{
  "n_layer": 9,
  "d_model": 128,
  "n_experts": 24,
  "experts_per_token": 1,
  "d_expert": 64,
  "d_shared_expert": 128,
  "activation": "geglu",
  "moe_layers": [1, 2, 3, 4, 5, 6, 7, 8],
  "router_score": "softmax",
  "normalize_top_k": false,
  "routed_scale": 4.9,
  "balance_loss": 0.00546,
  "balance_bias": false,
  "router_z_loss": 0.001,
  "shared_expert_gate": true,
  "init_std_router": 0.0102,
  "lr_router": 0.00142,
  "vocab_size": 10045,
  "norm": "rmsnorm",
  "norm_eps": 1e-05,
  "tie_embeddings": true,
  "optimizer": "soap_variant",
  "lr": 0.00863,
  "beta1": 0.95,
  "beta2": 0.95,
  "grad_clip": 2.0,
  "batch_tokens": 131072,
  "seq_len": 1024,
  "train_tokens": 497800000,
  "steps": 3798,
  "dataset": "wikipedia_en"
}
Below are experts of layer 6 (counted from 0) of a mixture-of-experts language model. Rows are named router (the router's row for the expert), gate (a neuron's input weights, with its number), up (a neuron's input weights, with its number), down (a neuron's output weights, with its number) and show model dimensions 0-127. Each number is 500 + 40 x the weight over its row's rms, rounded and kept within 0 to 999. Numbers have three digits each.
Before each expert's rows: a language model's description of what the expert responds to; "mostly gets" lists some tokens that are sent to it at least half of the time. This comes from a sample of Wikipedia text that the model never trained on.

# expert 22
What it handles: Year prefixes, surname pieces
mostly gets: "guitar", "Brown", "Black", "Jones", "vocals", "Philadelphia"
router:464537507477492518484541495509562517504519522506514515457450572527505500426487509496480435539501483458460462546646467593454538513538469516482526548447485540543520535482543459484549496516506544561526498451536636529501500493498519523532525537517535520533539520462437550524477565504532474460505418479567456523487529537470449464567498567440571535533529532515509457471504527444487448532508
gate0:502509536512494544509415538485473541497466505446545490456551508514530533507506530588458533490525541466466491492514495511458519496564469459461502486528538487444436510488534437464498434505469527517494442586520495584401523512543542546519383468433452458491497545541563437482517465427472497448517500434522594451495426483464567468532491527514533501458494548536526490507495558519499452534468
up0:549484442578569511510521510477509480500540443457516404498499446485456492494464541503523472534438578513521524484450464459455554619503531514482527563449438509518520479537490533513544483489504464455549431476488563505552492538466487390530439483504507494536450485521570513486520496556505543527500476541474515464448512421496491481479497525532435502452563546506449517382469469495512469541525
down0:536486526461500556567509486491427465519551514465553508494438512502450522488454507567515551497501426506482472460498487489490513473528502479476444587456444466559524505491551518522477545500482431460500572529470524410476442524586472574455558477511590466463466490498473566515548491458413522453523509497560501528536507575587489501575498486528478577516483475505480526476569538515458513526542
gate1:477482494455545537483476471476544494531432499466524471470526498516532534515564541508509456531498519514483441508499456486469527522506455521518569494516500460563495502540498448467514487471621493604555469523549527584520425530500523462507541428449575475579490465511509524478514563487483445484462518416466510457442429464447462511589495458576474479546554478515519524547481569502558524452485
up1:509461519485536522527488506511491460465536443490447513535515555537523500471473448502543524492527526466558490454553480500541481507537545488495490525502574596496465464506492510479557543587516502460515474477489532495454519507558468512438443575520448498327512471510473526450449415489458480518506480471429426486547557486557455569476528517490464463524495544552454501541421510477468452528469
down1:526452472546482481519552436481485496501479500479545579515560554565478502464472487533572511471541467515501521509513484498468479519575498503464479488465433429471471437532521447412553450525437583480459539496466589553451585557420478424521415462554527517460522564485524556470511522495499503505510479554483492491552458497577518537470459498536505483547504557527510571475497541500524464490487
gate2:457463456506492476524449444469570524435518522526556468477478490495475502491486496526480446437462444525415514530540579504485553486549550508437527531436540483522492537499471508552524456548446489552554565529482491507493509488502532492474507448458419472446488416493468493517505461582493443501537455506512427486528461561488483470442483474442535465508442493465479553442510588481534423585443
up2:507493459497480507524420455440519505505484543535510542513517488496458448509468477495498514437475499545436523544543535509432501510532541526394553518464536473469508519446439512490537451574448472563516545502471522505493520524522510528457529478460474439452536425511476461532550443543560472518511497520520423517498558547530488476483521518484412432500466466460515598425461600428520468537441
down2:505494440614474481534497423475531452507544513572521521500592521457552479516511503597476511549484514545534527435552475470444450536530451493465484498467494540540482521520496510487547474469513452482448396510476507482478494498555527479519456505521495487543495481413495511495580524437442506507460552480505595508483526452588585493470513513512463413520460513518463521488563466523472556529490
gate3:439546518471465545467506504449507452506495438538487455538530537589559497462517475541460420531499507492492482554525519478522579520549459461516484518501493489471497534528469513478503554626553538456487509507557471467507483484515544500499554495528545457525539492439445473551482497474429549460493506586411586479496529563473514479439543541423520504495560469494415511523479564472462563511487
up3:571478538531534482590482536435539538481539498492516469536468518504531502492506385475589552504505502507475540551437457458478506543461467548503519478441558506489469559504519524516420546469502486537482457470585464503488447593559563537531529481525501537469523514513451492472461463503536411508524443494500507535436583491497495560478557465515516492508528483609440491473487459486522496526558
down3:494571547459470503498528494527502526495458409464458514518492408589569462488558505558435502454500482439496520487550549464524424476473496469500556470485482508457511554487510493470470523488488520501495450490575562491527508493489544387512484519546569592505441514493510516506548460444473612576494514539476520525466503526490480486479492524480414508556525556453442504450557466493472526529510
gate4:509469456553485555537509518521447516448447474609514515606509538551503477463493494558496469546503503511487520509600535504492476510453502476547520550425474508486486476460460517609516554530559493519544478516554496484503452502525569481515463485529494569522522532476447540437514458493531553449474437491542524503451485508521487451500460511500530496524489414564485571484460488384443481552463
up4:503533463553530540461467466480507597447534505569442488557458480518457437451552571583522489499572462510482527535592506581525478543478485487540517480500518554496440447463454529496507499484497437470588491572521518478509487509549559521478540510500485492516500541454442496456451519491485537481447475493453538451542465549483480477497501558575537497524487545561449519492468409426540517514550
down4:477517483505519486480479518479487476482527474485461500462515526553427555462505534571484563460513491475515518469463515508507507564430553519448455489494500475500473526524487451528540475464490507614507492412532484528552528532531582589530514526445467464459412441609530517603439470542554490538478453524483479462496500419454526519499432530515501506509482446440503501534487540594498487486547

# expert 19
What it handles: Clause-joining commas
mostly gets: "\", ", ", ", ",\" ", "\"; ", "., ", "\": "
router:472529524455476532500575542485506495557523562483482512511502567457534528478512516465457475530462533487510404521480479499449509499501445499401478500441456513510514514457526469496474490545461591457549509566488547499552467387526525558528564493534543515501572519521481523497532400497581460481477475470632510452516548477484496471519491581511514529506520548484505560467514483457474444464538
gate1:515502507545531484517521503437554462544483522451521473450494449485473520477510544510529488512548525476559408548485500421497500497431437512458477544463482466501550507454497514401508530502522556496557488546583505506521456528502505523540506443475558512544483477498570513514556521496483491468495409591464573607506493502568571549437460509503479512544542542435541543544521481515507428527553
up1:465404433467517456506493461522455460494463433428517488552425522564490431563513497504479541435444545547475503497468522507431496478521497499476511471536528567528463467459401457544531480533526514517507580458475467474499496504538419451524520481525484548502405481437523545449484568501482416465499454504526485529469493566547508488527442478499511479447484491508467448485424482462461562485524
down1:526554584522553480496489604461496480485502536462481499450520504443495513489550447458450471515486454505480441427488545557572534518524533446489509467464480566478484501484497529526552537497504467478510466420527518540425491511555496475538504487430452483451557527458475502405454491491497501510532558495527396472535512475499471441513507576529574509541515563530443435498580505518455505468429
gate2:460461455487437568516549549479551473530490419499483539486461485546459519578557502455519464501451501463518452566418469463536460495450437494379498518522474538486565482559444552513486451516530523580451526546532470504522500462480531546527537515452480467476412520558568519516491542464508523439522486507590518482487526467456449484545542486479479461548544525493465571491476536476518461485511
up2:426473514509486464504550378481564517480467497512455530527552498465463478480453534471530492478460528450520456499448488573557444531482466482492484511467430517452527483521586490468502468474507522534467493542576495498440479562568525474537538514541450542482542505517487501501555492532543520473506594468461459535499560381514597496511451551467454449457494511459454539527469498559536456493470
down2:540493561503532507555460502511443435497522499500462455482459541540517506451529476511493543542455475576467571461488501506536533554470509543517502532504470489456502431530533567490487467520433450512545532492455468518509521542530453452505440436517489495497486456543498439431465482537427538541532408564534552501522486478549515607518471475425524513438500464547489434485480482539454551499382
gate3:495557435451490533453493518460476454553505565534443535468461586451521458431486498507491560521521450555531464506508451533525460578468421503471415537515400469416485486478502486476442498431515556500498472489486517489494377456490487565534437477515456487521514567481513508480512475555507480476512503504571575453497500426517522495521495504497475564471495494513462496515504449430462521463546
up3:416461482505521448481589527525498446471548519488438476487456507537556497505491426558497492441468499560470579499499497469478462514500470552492468531518524468511508516490478455470445492491485489488502470537483425556448473535464497531547438417560482452436496469471511401495511505458478564527495555491515481510482516472563525483478461581498521509507442532495413507418492559631503547478528
down3:564461528508537505494516532491467471485549471495503506493487523559497466525457485562513511487533471559508460476538473493551489455523470510574483487539500461521480536500561500523566383464515547420453509480482533428506499490540529474492542464491479592472458463474581522481501545460486459568537475494537529537418464531457384495534513442433482534512462485454604530489547538410514497512449
gate4:509453440484441447496442480533499476519512559505489475503474503474508515537486494511451499500472502540490443505532490569522502494396459476455553480417528507482541475489622511487447461487465575539522449537505538468514505388547520523550527469479568398409507476498491484546478543406559499529546549573535472471485492524506597491532537504470491505476473443487480509499525558520524503495461
up4:500505443536469451474399526502485554506560558556581514572563540486504435482519561516484478490499464497525472552520553525538525486491462485459513389470485506495502517476623513525516512514519495507393551458509498452546486479430474601505446523473511517519490463527472520531463560489500489484525544473454484460469479474396510498570515538507501481436576510458499536467488528553516492530489
down4:561511480543530572486507479489435407472512432473537465478486461498466528534584529494421537455462495495500506493490505484489516502466565487511441498520526542501534499516521522556565528545432514509509540475514459500553493438556506512452549473528553446452473386552456478527543426537446493506534478496497489459505439501577499495495492489499479565467473469486546519468523540413430625484471
gate5:448490527456479402498578528570563506393528480511568489477481478480546445483504456480478518501464523524513552496475560480488461588501476494498496527435482557545586479540606528456431494438501460500440539525514427458452480536504438496438499459494515482518548504537473461479516475470566539478481582509531466524513561504474513489509521547497475479479508571534461528506457537556472445459487
up5:538526500562474573490423529509483539500529469506497521526479510484520477539503543519515519461501511467433458552558431488473555549577532565514492503560558533540449414488436505488505497490539469572458511527471517587501540466469530543501462462454528500501480532482562503536491621457448515574519524547536486537505470511576467515496443454458565510521499511481463460543518539424495513571422
down5:519483546458460499524595485597581521491444526486509446507501545438514445549466500479497524510518488543489562493497520492463523526497453503466504498451497576511588551479509516463413587455523545450454492501502458482511534495551493480524513549486527546476513559588531534480414438566497529440480441501464498518540497519487524523479556483568502556494548496565520511490470505540418481564568

# expert 3
What it handles: Common word stems
mostly gets: "present", "anim", "stand", "cross", "Wor", "produc"
router:531512466503561491440500445602546451568549434475474467471568559580508426483537435493434464442466470467499488488523463515492442483532518465521526472509362564505517505484481402540494473478522528498545550531508576499450466505558505525524484519507515542483494532471473483526487468425472444491533499527489467469522553498508453490508509551473590486583504503527462465492543484488502450451491
gate1:520478500544437475552497426554517515498528490521569418596531480498505488499454582501512442521511475477485430534518473473475546509457500531519514518494479502472498445457529517505493464545580553487562480507496552505443488484523464506586490598519481509425431470476547499519514465429401421506532496458514440559476497460399566464529463516506526481454494542524497484514502550496491450518440
up1:547486453491570577480559503526498512578554450510446437553520556546507537478533443491515444493488501528455485480500529439517441513491522605457468436524520494538471467498471516506462503479450390509433573547543494451522474511477571462524554428500497516403510468504482526516491533519450549510486478480508474514422563449467489502506480541516558559535476492578516501464518455515507471537436
down1:498492509495475524464543524383506537483514430502462431514541457506456432542498477465521486452531472484549522547391428504412509510511485486598573453491481479452499562499538485509539448455457524485513490488497526524515483482498428495538518418538484481488531485511503502500524454554451462530482499503486537493471505455462556505482545526461541524386455572564493477456493570501520592511541
gate2:468517450493477461512433473484492484517508536488484451518520457516523522517508462431468517579499411513501438520502442452462461530476564454434553519462488547608497462493490432415522461547550464495530514546534489559458496482537426505470494390496490487534554506487379494522493469393523531469515532482539514496527485504512421520458503466515493476524487538489523567540455455502454459506534
up2:459496498572503520468495471513411502446517550428487490467503462556467498437500399507600518457478459523499452530484491503493414540512523537533470481514547471515463611537456500497505494527556462423525498499441488503549448527445576496508496472536558456472470478515511557459556448465437502520524486507627484473485539563495549522515505558504489501463462533479513462482525527447442536490463
down2:456568457570459446564542496529472585494427548418482553534464488399521502521488459460530499439556503458499560540504481495520465478539508457411457493521516504565481545512499499519496555519445579575576527539508528465469486542525449512492536504520536530488539491462494522498452515472478556409491479469541524546494494506478467471544453543583543538555496427493506523541536487514487442468483
gate3:572508443535492505432471496523552432452514507498435414491512523551550501475534521506466474503469443539532493498506427556512490474504497471538470458447478460510485470507393506511467460471465455478493495571528557464516446444526542460478521417558553510577535560532536519497586510536499476464444584479520463461496495463467471492517524449397518525534483534522431470520544496507564452448505
up3:512578524510454474510474486489566461456515484458464513465499460515521516426488433508489560536454467454477457484536499596594540497564444442522474545546527522501463485476508499525476465542480474508499548550447499472462484431510525544573517451468386535514493485443582431453522536497542498493523468456447493492511526433538482522485479470456435579417448490493509493469523479457571521477526
down3:515476521512502453569508515527458544422586472523575455454541480508451523552510435523469534481494486492554507354467439477590494478443514486565458508529450473494522497524531438493432529478565552448526525510542531500484470434505506529459489501547511490448482526508449537502480419466547477494499528550509481581518471532553512500561484456468462451527492511497543559530437529517479472474431
gate4:555501517520499472477439434486472464486502521574499486506414471516504474502474446549488494516537515554455497508449471433534508442509472556412549487502493536519554457487531449488433528543547481473464532533529498494492544516551582519422483518537453538520457575504498507386475458449541487434484493579480481517473544496479539471425507548519480536519468485520392504573439542501519471436481
up4:526556524526517503496459380479459530523513490505488577513427440519498547404487462480552453497519524489531482534581463502501422426539467438460552519462508478516502440480515463507471428557491511497514450498469550488463513523478436492484459452525495488550484575567522493470519495461512525458607536437533494421457455511480528506483540520471500484497485411483538486537589524512559518473490
down4:485485515514476514552469492521461496569487560513531422526493549455461541515481521497539484471462513513485481575424542492497498468555494535524492512510569487526545498456519487465556559457472510478433511506541464430505618511387497475477489456485490523496525394530518551466449533473544530458475454443521435507430519551456486516531438506531532458455467592486474533526490517433441511551551
gate5:523467446563541436538530589534471479492442514534462529554622512495519534444487561560434465496517468546421496471431466533574570440435553450483438574531411488463523529464517535496518481494448525464453512491517539574461439526512494488490477519527473481482472476455515494519471515464524465487497491551473459506533462525494501546497484545501542417518520467506491515452563492550468466456527
up5:521475545524558464504492560527459532474467516428550539520447469519528514489541468524535500469472463482518522521486598532488433528496533505452457504459483445520496495537466469474503444525514539510476507559551473605565528555516512434537474547449430478455500479460477534541490501520452490473429565515478439466512543535517530464505432439483513505619555445422502410455522520523435512522485
down5:492479448521497487462535460540541547541556531478477514594457470448521520483490516510582543508538405469487518486575528487514556546482527472543465536450501534527504496422458465515594470525499439559506424554572454492546461510536479465457555560492536434475466481485509506526470458517497459460552561475523451507532444525506547451492533455499501446562492507508486488442494588459480575536536

# expert 6
What it handles: Capital initials of names
mostly gets: "Sh", "Ch", "St", "J", "Kh", "Zh"
router:454523462471447517468518480495535534487524490543522522475495523477539478584484514551448490551457518521491481496510537487496467547496475509459534542475492537528503472453513385459515461490424475469531372507448496561465442532532586462488492453524527496541503569459534524508451467460552503437517487491532593446430512529442494500479517511381540514524540536481547557518532573473464480458449
gate4:570558495448521498511485580424518548535528519500489600495495511512499486500467470527489508514544531504510485518467546419486529534557446507556533456546491521528440450526500443553486494455470498509589508539457444495489435447461474504545466456419524549459566453545470498431531534507543487505469519507499495458480491466477465356502527459500476465590475444509529486513545581465519485483527
up4:464548509471472510523488485571436542472499518450547494526479485563524525593483461505587507482496447530541577462539455565456511516530562506465577518524527500463487510470599514451542540484507548442498522477505529531461527515465489413492462535586497549531503481513502507566500524483506584549508534461551491519541508482529418541410566580514447520520469519504433499487503489476545447490459
down4:484514549527486394539539540460524500464472528572464531416426481507476493466511434456523447506512514536495486491453496406551465504591513486494500600469457509546566459520542482480540458555529518528503408500508508521523487537462557517518458446518518480499558484540545503561472557480506527454483475500522448520528461473456494510466455453562489576417498576483464541473534479479482504430462
gate5:516513549518582479505482514498520505472513510538542471569436501467497496412489449441540532544510408510549433527489558406543488485522523430491524523465492532480482538577520567591590443493519468509550384511449507481509495526551586517478475497495482590544525568501527503514512450518513472439491447541573508488522487490463496545511496521535536533511487472527481525520490443478486509470440
up5:496545591486532439547519469421549492552473490540419447469498459472518494546493470476509444483472542528485524452486577393436449511565503511540429536505486465550465523474493481509517511485474467486469551497460484536505425497607508534497438525406522511499530507554522564502415475468445530534461501536437489499531478486515523546457493527526561524429507536493511508526491542507433444500541
down5:464524436555489477441473477523539530523522494477499565554550436528489410461464548515448501516575510505450533514563492505534546465472554554528468538471503534499578485487486544550444479489476560526493574539471515539472510493536434520472533425563510499453430490501498516529499539473525524524546455514607499488527567533527587445510530484486432605451477478527470526470493514558530485550500
gate6:545446514526516500509489482522522510477489524477525559495483420517447416504447569583391511487499458462499440483484563451460510540499444512467416576521455475455527514489441501457519456513475496494514384561452495498484462517542509466499487443469487576503466551460503514464514493550519561496446473474440472511512568488543569549480571478494485521448488557468480487554515548441515522556490
up6:433472508542506427512438444497585430483524444533540441522466544470521498518497493533544595471517549502439488529539425435511496528446446518474491576444489526503526543551510485425505509464465489523538496426453459559534448521508471536464490472476506474482473561505486460560540461520442547490570546485523535460497545505557512430493437498482556537488512483466573476493513545530492449477582
down6:538513509499542507430502539539476526510496510480441581526475467541526489433484529497506507373470452478520502462445518508504484447532480417514487480554467543440489498455461459453535560580548481535624514473523523515508540483502471453533528524470400529573484464471534508488431478476498546499468474600462488519487534455555483535464503506578571462551529493521451515555513497543492522515515
gate7:457560518474513520481546468479521497530477501518531546490515462502509506603501537502452601527450519546468507470559469458502501525563476594543517469458475536518527522394466408508459565455479493529453450540526465561502493537470551559502467542425454470451543511495551537482553494440509453514519526487553465564476490562590488552565507493508491530470537501508546497530515465517569485523559
up7:529468580523515528488542418474510492495494444524537486410509478466462491458533457504517445524559536492467522547486520488569464493470464481608521453593530493512491440427478506592519443512525497469548591531493540527462521490531508483516472444449478410549514539526558517490473517488590539456519439451512545530523519439484544488509447456466544509537521484517549480476538523495530543560451
down7:449449534563516468484495466478505498498457536487484526433471573463504455485502575467524458496530531421429503469551494521476481542456475542472522569521555489418610458478496477530572435499551560495534462475599593495462548504471456471494591480471460537485487504541516514464532531600537493468542539519481528473454519454491487582469490486528518481487464506485563501509449480508488468537475
gate8:493484456515408497409437455513505583495548499425491443554482440503519562570471495507449517521507450568485495516514536489439507452509505455468436479458506505582442500430523499505514473449462458440479556547441483505432459559480513485497461442538508504537473481449507526449433485503525493477554483501522508438518494483537522512463531535559469518527574470518476479561493464426413495524441
up8:552528601457424470489536500468519533443525492511445522527506392463495509527595481436461544473508488481580446441485568482528550503525542449457430516471527516530541510527509505612473427489535515468514512476522426485551439502476508517559547509532516518540508484450497530479439472495532461514531455506479478497549572495529499507570474522496434495436444503508526575504472502450552507517532
down8:552487554440582553531486510522487495517522524585535509482465486459479523574478554530516501541481497482395519496471459473514493466498532562484568514497618473421425480443450530491550476562482519495486515540460544519507526494448504469470476546474500530538515522493498584512505540512528598564502496508549484502531499497540544472560451494430541467529521582429522502500482538430516559457467

# expert 12
What it handles: Infobox and table labels
mostly gets: "Coordinates", "Career ", "Win ", "Total ", "Candidate ", "Result "
router:535523447566481421490522613504562531517578479439517482480475555521536487558510461559555455438487499478469489510511534468452437526519479478505541481517512562525547544513506469543505571488476527526483540510500538555457479520536504451612510442561515447524526491510498579498501562480490452495484518466465532455483477541438515505584501532512561566508547500520409474527506501400529470488510
gate0:484497570569426534516601516507514477546558505490485505465455451448451503568458425549418457569489503499502550560542540472505467460497495485466546565451575482513550500528474449507520531540529563459483501454479493513505544487529423592524509435486460463477496487518501476459503514567509461560470584493534477481504464499433497517514452505449524446480548528491500436460439496496506419514478
up0:565510524511557405513518484476529527569392531496503480531492515479472459475506535576484557530455495469559530530518457471455464571501516471468500514527514513518490514484498511513573458511457472462539482422471540476567452531456436459504571474530567456548586527511513536527485483449525493523484513488518472472548455543498500574486447450396460518481427558435497540540552488539507571487480
down0:518475435552490576500547570449539470490552482504518440471470489531466447548482443435558514507456482494456475443468493538476533537499482449497473495529459494541545391438478527447511518474501440433506457411532501501484492502515488525495518543465449509463473549453547479472384503497392476496498531480497547513471526494497497439474504466558496501531496572569486482479510527406473489547423
gate1:569445548527437470529488486456487485483530502429481471362568555484510559545517562514558471471464535518457484461536457513500498542525555491485461512467577508554523513540513450472420519443495443529535521469458468514428536508491530517487431448555470501516510448446497494524474484516535478505483515441435546438439416519467477475539491580488508476454504483528508465443487529457579495536494
up1:542506515520514471488537522510483474476482475430489545467545504522597538513540500510491478493629479489487548541522526471442513542447466558478487515458477504465454515419488554454542510480461509533570582421521543537511558433548503540611491434494514513462560441485435486507490524456491478521512572551480526477473513488524520537463484533485579522561441511531501511546414472502487514470444
down1:517396524472471439479494514520476572495441492500501512545448456541494443522472437481503553546474484539515448487451476452440524587453535489442443472505512499488480553486543493554504528476468539444523517493436479498508457561525535548532522487461469578532541515502543537507546516474476456455520431496512440484438544557540451459619519590530468553473561548561484508505493515458456486478501
gate2:505501455502484518488490511496482516507516505493528431503464529471509565483426465574550554487501532505529525536567491489530522458548539471501530498519525521499517496549531470475458500537446600432525474591555468451520452484531504598500432429483492447581514556493572492496478496550474517500474572505515519455519453515470480580497562578491558461522515463517501472404596460480529517558453
up2:488443569520535501507518468565440499462394540582482510525484515551473505498502528500516505499460450406449540455498547501496514524452501550471487537500503544589502454600422487589516443459489456494536563534493451540431431514501527544424560539515440541458518501509443512499520411496473490472514546495540487497562500509553482501500503482482503540548491522461507492469474469424556471524488
down2:548503550540516520424511503501506466515543509493492576508569506503492449491514571505433450513480468529571474481496472452486542549538546610478487495483582438430522400539482511458475421511504547503512482523491518484464509526536460448485590509472553523526512607517511540523577505483514450461491498429495466493490531464523470547544534443469509520457535551504490423483417481484555509510525
gate3:502490500523453541550464520512509534493595535506457449457448489528516480515441495510476537516523515533471496521507497453438457530485502510624515586565464491574510508499492470545483530555543487454489439561586487501529481524525488478584424493491537488454555438432547487507502505491506490590553528508463507494519442468459528452558508557472539450475547516554437497505497494427550565482433
up3:478535441455450470464524526503447430481542516589516441555492501501435543488464480539484562487470503524572490457460439475504437561527550486526440557489514568445494498476487544492511449537423451494492430482465551499583523546548480555513481460453534505595486507478491538530514495524568454523485468470501429488486518502527539515421473525469523536570496543588438454471455484483517537488512
down3:475415483476450482456497502517543451432460481474475559575467478560498562499501540498482478442487475528431465542477455501543566563467551527542517563502509518483494450473476463456513475519487475559541512457527458479529514510544470519490525486406505525568519474517531458443477516466412514425495420499573485426501535450526502470579454562477492519457433436509484550513540468522485524431454
gate4:477571469590554482479415561493485610574516472458439464503569540480491521496521521580530536509513537422500569462467483473517488448465472510487534498503496543489526473415565472519517480551571513524474556490511476558491509520457467480524560436478524470426533444489568495500458501526478552517520512481470526435486513551402486489488563576427485530539518495498504525476547506471516517515502
up4:545591507530582542515487456496517444441498472504449471546498505503541517584484499558606522513456487477478453481510442520523451509550582482521484536493528455519515531503539556502523449498468533498507439504483478536537413452474486575450444535490525492427456544494486440528514452509473469483488457512459471557591450520531451502473489490506510548525486551449583482442527533549592504469520
down4:506483536493523553450527541492533492550425588503491535525436569538516539511541527488514495469537496568461447465485486462589585515478512544514461467454586479583546412497495494475515504587494524455554510560496548460491480485479569500522541533491479489528532462495594466524500567527506530449523454487501461467473500469531555552542419481440472494478522519468549492502510467425489480536435

# expert 21
What it handles: Mid-word technical syllables
mostly gets: "onom", "sion", "ym", "path", "ator", "bour"
router:497542535464471500444516495493526432509480472528506507524479543612548476435587516510511522472519508417539537544466500466505552515468497463462407584524516599593510474481555473503491507626496512513512494485529492565498493482511518454507516489507496400535529571475504488500493476511493417500443507533507477467457467542507458502534442522530609496494496464480513477497538507500516488462594
gate0:550529576484466500513485550495517450446470448499515554542454523535465522489533550521557508564565423420473512510436449586504572487489507476563506497472472510550476485463540519430553570530417543545494488440546528486484480479476545476507507471505535473551570555461460470468519495499594546529548520567472463462463492530514488539499415510500520485502517496418507494483505513486561466498590
up0:592488439552505509490402569453493370476506508456493538570463510543491499468547487472497454547503466435592541497528431499478488484460493536494479540548461488508489466509506437518505535537517540572559541506541516569536436498470598470507505463533489436549480529418494499424474527453577471472483520511519444521492491504464491503485476504503470474565535524489452529533557522551485516503500
down0:419498563550543479542595466541551461523516441541490503518541515539463481528548441506520476512559532489453509483475486517506506498523517458515473482480548496592488461528447556519512448521494548562519490485437516480510471470487483512471520476465470547421508425477581392534478454433443500494467472476509477434493468534573560532531558472483498486487509497543610512556541423469446492504490
gate1:517559494452530541526558542538520482467510498530453530520533534496512470497518512447537401499512468514540521530548522497509485491480469553505539561552435505551488525424430509572450468522527402563535443506459574455466593568533546561517529544479493477505506506495555466488493572593513475490431610517527506480476596502510512475525481486489531514445459522444473480508499500489511456526464
up1:503532517469474461423474553518524478435494507497498488530444471410483504485500491499561572494573519497433519500441469540544516547493493548545482517492485491537514551536451479514450550506526507441532512507537568520462453488548478488417421511471524500500462534527437444568541513452541456531474482571443538538518543405514443518461522493429507621502461464444518446526533478519565526516494
down1:542437470447551545550528511503516513515452462469458478501507499507481475491420502515585431440512550562511496471553515499496482435503491538555513503515492543485491518532399493560450538493489441452428549547537495478529570491483473438549563548454561526544546548449516564511524512502445538547447495530405480520495456530497475475524514487497534501509519505580445571539443580553515500490461
gate2:550552496500471593436535463513509527473417571493476524484522571516539529495500459440486502474420451390458487512471479471511475542528538540526526487618508461534506484494573457454496542575479475476485481512535475500517432446515525547465492485415482542443504516508474452563527441488501503543505505605550537508527508522531541488464564456530560518530515482505478490529446496431462510480527
up2:491450496493512481487512469470437514558505483551485516583485489465435541483551499525441544502566502566543465500480545507512451520433558519478504511503517478484508454527497565498480521507481535486367482531521540519565500524621565413471569509495513519532575557500485509447476517490476537538482460497557511507564564540453455559509500461532518547513551450495577544452488507545559446503508
down2:509462437537500458565548515541479470504561522504554501444507455439536547576536539514463466497385471564426557560454544517535513510514512562496528497492577430463471575474579488530544460494548453500507431464443520538503470517520447492547466459551509475465552555498585539482494502497478489535487492504530499486537453526520550465500488507514548507550497489563543497457566470525462527421493
gate3:460460550483492485465469506509453474523510563489428558557495495517448470528585551442544525458506509446552522544484496484581479443461524465439397524533441556452511559500494534471520472482506440456503475529541543440495460555450577519504480477419453509566538541451488591587539488537502475546488494446509452491512535545440495472515519487490538458442508560509521496493510454507556492509521
up3:482538542540462534530457470524577481503482490460464414405444406514457519447505490495550440512483476479523485443495495499588479423546549503508499523533476458457535468504528497422509536573500499552562455463462487506547426530543550507489442537496498532496521484534481495445503485489510509479490477432443558404493452542579496455578520474472449448575540512521500478538485512500444519526503
down3:489563492608490535479521494530512545482590536475526499525536499505486502465477572482456497522560469453415493492522513425464566562535475464396461481499541455445474454531535448492455483487464573455502468436500530544550501508521383467495505548582441518475504481540467502486535487449456478458467471534500443461510531501449488393528435486495459515507521477502471468542482520456519520509479
gate4:482430522477531512469511520433435479525464531507563546480456458517529564466527483488509508483510485443490459495509570454455542491479433482541428525559511503543477503599562540435511510489560423462588490474515518530565443485507493495514585506475483519528471594476452507503507498463570436516516529505568441435527473554554517497560447557497585515541476504496495505467468553485498508528551
up4:557487513545521530504485467453560443446456474500517513495495516512484491528486530510446462563502502549492539563518471407421543501520455490559495452510458508537473513537513455529490456462575491398448514477448528545452465512413521524517488502479468533542449432581516517499452553541518440490565557512527522538525470553547517562507480471427554515539434543475502493447453556450466427478510
down4:491494527483462596510436539448544500473545525486477452521481495467497502503550522512505575464507478479457552471426463395530464526522481514527453533566537502445489479502502556505439461471476520457505508567508492432545373379550452521552533567451515532464440499531556478467447499447546474469499471474504529504441438533516537535502499499441522531478509506515470503510480435478507485529432